config = dict(
    n_layer=11,
    d_model=512,
    n_experts=64,
    experts_per_token=2,
    d_expert=224,
    d_shared_expert=0,
    activation='gelu',
    moe_layers=[0, 1, 2, 3, 4, 5, 6, 7, 8, 9, 10],
    router_score='sigmoid',
    normalize_top_k=True,
    routed_scale=1.5,
    balance_loss=0.000117,
    balance_bias=True,
    router_noise=0.3,
    router_logit_norm=1.5,
    init_std_router=0.0098,
    lr_router=0.00154,
    vocab_size=9825,
    norm='layernorm',
    norm_eps=1e-06,
    tie_embeddings=False,
    optimizer='soap_variant',
    lr=0.00194,
    beta1=0.95,
    beta2=0.95,
    grad_clip=2.0,
    batch_tokens=[65536, 131072, 196608],
    seq_len=1536,
    train_tokens=1116000000,
    steps=8544,
    dataset='wikipedia_en',
)
Below are experts of layer 3 (counted from 0) of a mixture-of-experts language model. Rows are named router (the router's row for the expert) and show model dimensions 256-383. Each number is 500 + 40 x the weight over its row's rms, rounded and kept within 0 to 999. Numbers have three digits each.
After each expert's rows: a language model's description of what the expert responds to. This comes from a sample of Wikipedia text that the model never trained on.

# expert 44
router:516526544561391482517396514445527489512501457476545454481460552543510468492564489465449534453453461514472522528523482502485486511466468492483450446468489522472524461490535477515482596479432551492472422482507536485581552487482505515472552517462472476568490479518543568498441530522535552505518557508521547530493491474525425502509486502447542464542581536475546391469476445494532531481483
Line breaks after section headings and empty table cells in election and sports tables, plus according, women, votes, points.

# expert 61
router:512490461508569492493565497540418461559489477531451512511542426498458524488469488480540448461508476549515536452477536527470432489516500537479531464451454502531527543495434510541562511470513512541484487455516458468485550497405525478485476476598481433469449547487555497495531569470486533541560513439508520462494533521451464581515456489516487510455491494475599504520508514491476501535486
Closing parentheses and brackets, and the word as after known, such or remade, plus both, either, too, become.

# expert 48
router:508551485517513477495491450507522586479527471484554516478513473542509533512543511494465450473460519496587529482554462503468511552598524490532516495528414490419521514485502489500437442477513565472500455406531495474516526549539494471436517538489498516545488534517543437587451532486467469551468473575496501465597476552413467475408466559485514580561497520566483482432595495442446498567505
Single lowercase letters or pieces starting common words after a, the, and, such as b-enediction, m-alacological, f-ile.

# expert 3
router:463506571485562476503425478533533458441493452524515456479516494519548444499449486505475490492524519551523524477567531497400478478547549411471493527521488506473509543486553480450417465510497558538509466486462492478506501495441492503470468524489533468498527538623487504490429529547541470486534572452506523432384509556509536424482475496508475536575575514484517526510538445458487545476487
Subject and object pronouns starting clauses in biographies and descriptions, like he, it, they, him, there, often before was or is.

# expert 15
router:506467484469523468474523516401538494539507464562489529530511552544480510416583504550506512477447563537475454530534541510465533482459457487519531435463492498499517552571500484526489439501493526424508494501435517484446482514547517556471533509500573561526507506545525525483508495404506458417512451529450474509506530528564532499485526552469469489548605509514482585481521517496472513485505
Full stops ending sentences and list items, including )., "., ! and ?, usually followed by a line break, The or He.

# expert 37
router:440526464588539468533589521518527501475498512471522582499507498456476560469429555492511482538473446508530479504510416488613469446498450422490455444486486545510555503483473446552507534490499470431444419531523516433527525457554462508416451453496536529504504552539663520494475465476456507488478553471551500428490441491476426557473529577502556472463490465503394522491488488486560527497509
Standalone numerals in tables, track lists and specifications, such as points totals 42, 5-speed, Series 9, list numbering 1.

# expert 39
router:483521538540424512515505454468485527503482468552442512511461490430436535505466506509438554439483547511491513515431454562508534586595458473486515521514557467458471499552493453541481512483574541463541451428522578548455453495481517546406452510525509445502518523482446537476466495538465456503531427426513472450525498468471466515452547452429518421490534513492593504589480473429539530538493
Dashes, colons, decimal points and unit symbols between digits in dates, times, scores and measurements, like 1748–1818, 1:23:03, °, km.

# expert 6
router:547511488520522370497514536537569489506466550524435579479500540490508504462474411546442442523532486466554564462441471556444490479480487423563443501523561495464439503476502516495563507495440449527512476556467526576479499488502502558503492471418551530522471419533512445477458532539520483507522449468535494460551508502471515565528438516493575529484472497500503539534481455423533525562437
Past-tense and participle verbs after was, is, were or he, such as used, released, found, won, built.

# expert 33
router:505513490513509454513555511528507498541560580511526487428577426514490489463636537596493488463442510493581560515496448471531484414466496436565502452502527522512475523470511487500512489496469530499448511499458508482386476505516559509524507553461501542529546543428490504540503569426496553431485550482455478404427588454463449495416433516505443566446501497495484437473541451525512436548492
Field names and section headings in infoboxes and taxoboxes, such as Date, Location, Preceded, Genus, Order, Denomination, See also.

# expert 9
router:464497461566557508525488531515457487531515467506572470531496554508461472461464528465497495573468519445588494497446439519533476490513506430502470499525542603494555516528434522502533500485454563464485408583512467477489459479522489584427473538466465548516496478515593508537478498436499483451540484501502523487467473471477485449400478550477466455507520469585524569548496482477541501541518
First capital letter or piece of a surname or name part after a given name, in lists and tables, such as Mc, Sch, B, H.

# expert 28
router:479498443473513576484550495515415525510523540477552521462502415528461577469485468442546501519521444480539511515513452535532465509509521506546429518528581493525545516500452474512478455535525515466511489472464526453499480436522588461461458479543434500463479535576469491557484430497494443467513495554466522466468547471453535551565509492517492498458488493518491570579555572500429527531486
Section heading equals signs (==, ===) and pipes in table header rows such as "| Date | Venue", plus |---| separator rows.

# expert 45
router:423466559523527493504463506549495548487469491549481502513480501469452499500431532510586477512550531430536490504544500517526442478486577401571475497556534493485490489517428455512461532528589454537473519500510630452468476404525491567434431491499579537532534548503528502532506541477509555446543564524517581503503542491495476534508511575468510525462537516495422533478440547470514503517468
Word-internal pieces of ordinary lowercase words, often right after an initial letter, such as c-ere-als, z-o-os, car-p, conv-ales-cent.

# expert 17
router:482540467497551532403474466570487481486473491492563553528516519468509483474469502504499429494558479499524506476522514492482480501595525516520543541476436479485507444505521537459526465542569506438522460472516483455434400510456453550456447516556502511519471469495499510586519496468472466430533450486508518449494476578504539492448520520471517536512472458487467559526502513569493454487521
Line breaks ending an item in infoboxes, taxonomy lists, numbered or bulleted lists, before the next dash or number, plus rare words like age, anti.

# expert 53
router:505537480472575526536521523434478530451474593481502448532497465494472504497390523464497497571469540550544502584478416503483532459425464453412471502540500511478474506475522471497387498504499478470449547543561425536542470476520439550505510434514563495444517530460485436506496486507499468494426482460482480507505486498478542533545482471559500480516436505570495471500495512428493468478509
Line breaks ending rows of wiki tables such as election results, scoreboards, chart positions, and asteroid lists, plus header words like Votes, Pld.

# expert 35
router:483452557499557464487543470550455540561521548534524525512490483503516500448494533542495547529518522498494516492476510521559513430486524529575490514458429433459534540454513454546523535413527487535567499438483563502513565508472450533433483486500467511548539536486576474556492397543512418532491503501522429452464482509473447501571501525464539474473453503491515469489453516486461533514467
Singular nouns for people's roles, relations and works, often after a, his or the, such as director, father, member, novel.

# expert 24
router:508555482551505454514506490501487444533525528546524586498513508512464572491537553458492433487442503584604491488524494546480507503506459432546511553531465551530584560508461536521486495510490535489520351442550501465526454477500494549404452502438535458558452473581547498553479531415504449563520570415514516431486507480472511455464514458463531479516487433530486474497571523450545493475544
Middle and final pieces of proper names, place names and taxon names, such as -chester, -lington, -borough, Falsacanth-oc-inus.

# expert 60
router:451509460566514481512530528498448443527548518516565534547484522500479497482508470504457534534481507513562432486517411531490461483461488476559517554433545547534562528494438540510529504506469526527472420522528454505525490486460444550408473490476501543519502466480516539536466442478506479470578471522498532506481511517442490488408465532505516453452550520532519502564513486499533490521541
Capital letters or pieces starting proper names within prose sentences, such as S-ierra, M-ae Rampeung, Br-ussels, Ot-is.

# expert 8
router:479523517541555503543506514521467483501482526486527502485474497513432532509574487479512492521433466514628523514529528572497499516565527500483423512570500549507515555480401480490545521461478519507449401510555491487486426526498463557475479536455501498523481452580560550495477540488480479509490580455486601412486503499476514466468523550479507453485516490549482505476552446513502485504455
Word-final pieces of non-English surnames and Latin species names, in lists and tables, such as -ović, -ski, -sson, -ensis, -á.

# expert 27
router:456507567471465508447536498591468535492510542473442516496426542513457535515514465460555533515459568552460422496504461460525494482418489488466539515498471486549528549512483465467493496478442493510477571486512528526516536413463484473441515446481527436524481459573481523537517500452566474528514558558509441548426504476564489462457599492540521489421501517552525414460471519507464545465517
Leading dashes of infobox bullet lines such as Place of birth or Teams, plus verb particles like up, off, down, out, back.

# expert 19
router:539508452510540511506550500447540488504480503509511493558511553515534489503523538497509476437485519508478478497554495511494504539519471525485494534519490478486486496479481463453572477529537485510551475482455467488464498575496459572427522525484467525488515534493467403547596466522545531542514489532490543484527500545460473513544532505543504447532445473475520451579499496541567513552525
Pipe separators right after a team, person or title name in table rows, such as Anorthosis Famagusta |, plus occasional time words like Since, During.

# expert 40
router:499452496485488566454496452478433506533506497532522507530465569470611481444438526522466446498528540509417528535451544459469495520535483380524479539491533556513524499442493521534441475465501523454480444522517474562534582464511507569438536456511533512492487514508532549498510470519388519611507550509495524489490529529441508469498458442504482474480546452535467505535528529482492485500479
Word-final derivational suffixes completing adjectives and adverbs, such as -ly, -ically, -ively, -able, -ful, -ous, and place-name endings.

# expert 29
router:472472554530488467479515485503567454481544462543517491480497506545564494567463494501448471631538514523478525462490535479504502529491562484549504500489545508445478456419539466532579494483553553520537518478499452530473557494435485503512448555458504556503560460453587469441507519510526536468544486549603557509554485529446504478546570544525463536560535519506472464523551509477410470449516
Colons after infobox field names and pipe cell separators in tables, such as Dates:, Order:, plus including, include, such as.

# expert 7
router:531441469401547454476435509482562483513520564493482582420526507599431524485471441509564515510449525485498452567545512468504452517542520436447531534502489498527513467458555510528504486519462479563559456547535544502509500518514493483507594488488508516512518501494525558540457508520492536521480486496488416489378498554520490547542461515460493511484560463574499459488486518551495500502516
Pipe separators and small digits inside sports standings and statistics tables, such as | between goal columns, 0, 4, semicolons in score lists.

# expert 16
router:474544500501464448478537454453460441504468530538461472486543521516487511469512503578427501523500469486519498478523492504490509514454572589499543493474477492525510509462539479452493480512503532457542461500534495506421468596523430571440508455462479513529526472536537421448521595491476450490519549559547561455506480494475464537523505519456509521560480524560561468472530519474483522462562
Line breaks and sentence-ending periods before headings or new sentences, plus first word-pieces after an opening parenthesis or quote, e.g. (o|ften, "t|here.

# expert 5
router:470500422569568472510498487450527496505501522464511552459487512474501523529527437477448509587455556506493501518551508522427493502476512521460497551479432581469439442545396534560524492587503501463482468488514515553534441462530465510471512547455494497471528418523484440535421473526517436429414599420462552461400466509516569539417591564497539533596507474580463473525473514482497511482542
Plural suffixes and plural nouns ending a word, such as -s, -ions, -ers, -ies in vitamins, territories, members, people.

# expert 0
router:521551503535546440509528526409488522495527523505559565513446518533503530448448523551447531497432475502556490532487435557507459474512507558491462486503489540528517499420504538492435560519455523472511380537509513492510458488504483516410454504488472546521470480561500506553514540485509458447500565560474498473520471523501459558453550547394506493557475495569446524513559473497543516480531
Very common tokens like periods, line breaks, the, a, of, in, and hyphens, especially sentence-final periods and after line breaks.

# expert 43
router:507432502460493475518447545557546502483523537535480435517513540450558500460412482486494455487543472541586455504493463555462485466442456517550475503548502459539469437476484476516570562569480523510495523531503507524468528446493513495529427481442443495431467429519545554527503481492548455483540533516504482561529489466416438505501462518503485508512525468486514500487515499488553504468516
Ordinal and count words after the, a or a possessive, such as first, last, three, and suffixes th, st in 124th, 11th.

# expert 25
router:460513456545580471502495464498509474479527489524496502495488481492509580451531517482485474520469527564607457505506528544457468514509496441513493480536423535531465558536454499503484489514517508513483437485529477464476504477556471529493411498477483475552501528545555499566496559518480491477469631443445544434473508559485497495473535473463523522557505489522526476516533447443519484469540
Final pieces of foreign names and places, endings like burg, ville, apolis, o, en, u, plus whole city names like Tokyo, Paris.

# expert 18
router:434486475548526475505490503455460456536540474521592527511496520488483514496420533481470523534495591451557486528465430506517452466438498436496428471514496586483538508504426548499556502508481532470424463539513491495527439472479458588424481565487483546501506492493561508560451493493483514412587459569513529529514473510444457468401450488531477460486517484595570519552466514497493516578549
Single capital letters starting proper names, often in tables or lists after a pipe or comma, such as T-akeOver, B-olelli, H-astings.

# expert 10
router:538549491528447472522435460483438559517490499456549523506586532442478433538523512578515528507514470506517471508546515546564503445501512434466466488601533493508530471556422538489475521507518488552516553576494511521498464456568557486449533561458540537454500509500462606539488493527520480529487492489479453510530524511503521463436512494474539493484529509453532483467480486509508497523589
Commas, semicolons, "and", "or" and closing parentheses separating items in name lists, credits, compound lists and records, plus sentence-initial Despite/Following.

# expert 30
router:552482383470536498501483494491519520498472480468567466501519500445496486414463498521462521494469447357494576521491483537559513480549503552537490535499416489469484473460571510501469499557510495573494474509450571464504466501588483499475521515566464476499462517603503509441526494572513481518546539436452411513518493495495525502511465517580534505506461558489420442465411471446493500447479
Hyphens starting list items after line breaks and inside compounds like in-law, commander-in-chief, plus table pipes and separators.

# expert 51
router:492511524526509483454523535553541448494510487510557507494484476489498486479529512550491509500459539564462508466516423519520515514518515423502477500445431527463571538399432465533487466494485495514546414489480486523443371428511501656467453547516483571516488561486494527618484547483497515451531480550516495552412534504501462507448523543444523420556511499481537489532589506522493516460539
Separators in tables, infoboxes and headings, like | between cells, === starting subheadings, ( before party names, – in season ranges, colons after labels.

# expert 62
router:576525532552501418480462447501457452471478563472454490508478514417480504445488516449533453480500477588575496541532547522551487507512513456444492490483560505531471483402563510464451453538445512484518458490502600474484499478544542548399540515468513455544489504522588504458530555525487563472442527536484558473449538465508451516474510520501472434567469515537452573572472551550492469465490
Everyday nouns for activities, media and objects used as modifiers, such as football, music, water, piano, television, car.

# expert 38
router:590454588519517509509545480465509501525527482508542533508541458559607520473552546537546490501488465513475472539569465496573526497491556508438493534530455523517482467539462497536475458563536522472492447468490514513488477486519502448488515468503487449520434501475501526551526502453494426469473539544503569529524490508468460491533575458551497470475494541448466422491442502493545484493556
Finite auxiliaries and copulas right after a subject pronoun or noun, such as was, is, were, had, has, been, not.

# expert 2
router:481563531531502469548504475492565499478532534534501542491500528484496451505454554499552539510536505454500467522533420541516463483526507456601498526521569512454457502488430495494478489469446560492545501453524470507430476535537501518369451520480470507477480543542549477516480539472466555513493518490471489496561467458498439624498476554486522484515610503515447509614522495496462509489467
Abstract nouns and their suffix pieces after articles or possessives, often before "of", such as development, education, expansion, -ation, -ity.

# expert 31
router:481529551470544488502484470565495468443471517489474480510552478430519525512515419505503507488503551473492518424478469485477524433428587450565572413483512538537546497405508490484495405545435489394516463511526503503622528498558432593550520544569512488527456514508508511468502485484477519472556443555475579500430513479509427519570532476509505414496500495498467486529471496430555539535528
Commas in prose, usually after a noun phrase or clause before and, which, but, plus comma variants like ", and ),.

# expert 52
router:487554431478523495501448540577571530498498478500510468484507522470503525448488513536482515459475467432489475496436465534556543488524470538436592519563521488532532489457482517463481607448439543598532487502546530482513459527493436541527484536491549550445502551491497498483491467577529526421590471488489525529489494475507458511451522469570484551505506519527493513518479475474523500529538
Time-period nouns ending phrases, such as time, season, year, age, death, innings, plus line breaks directly following section headings.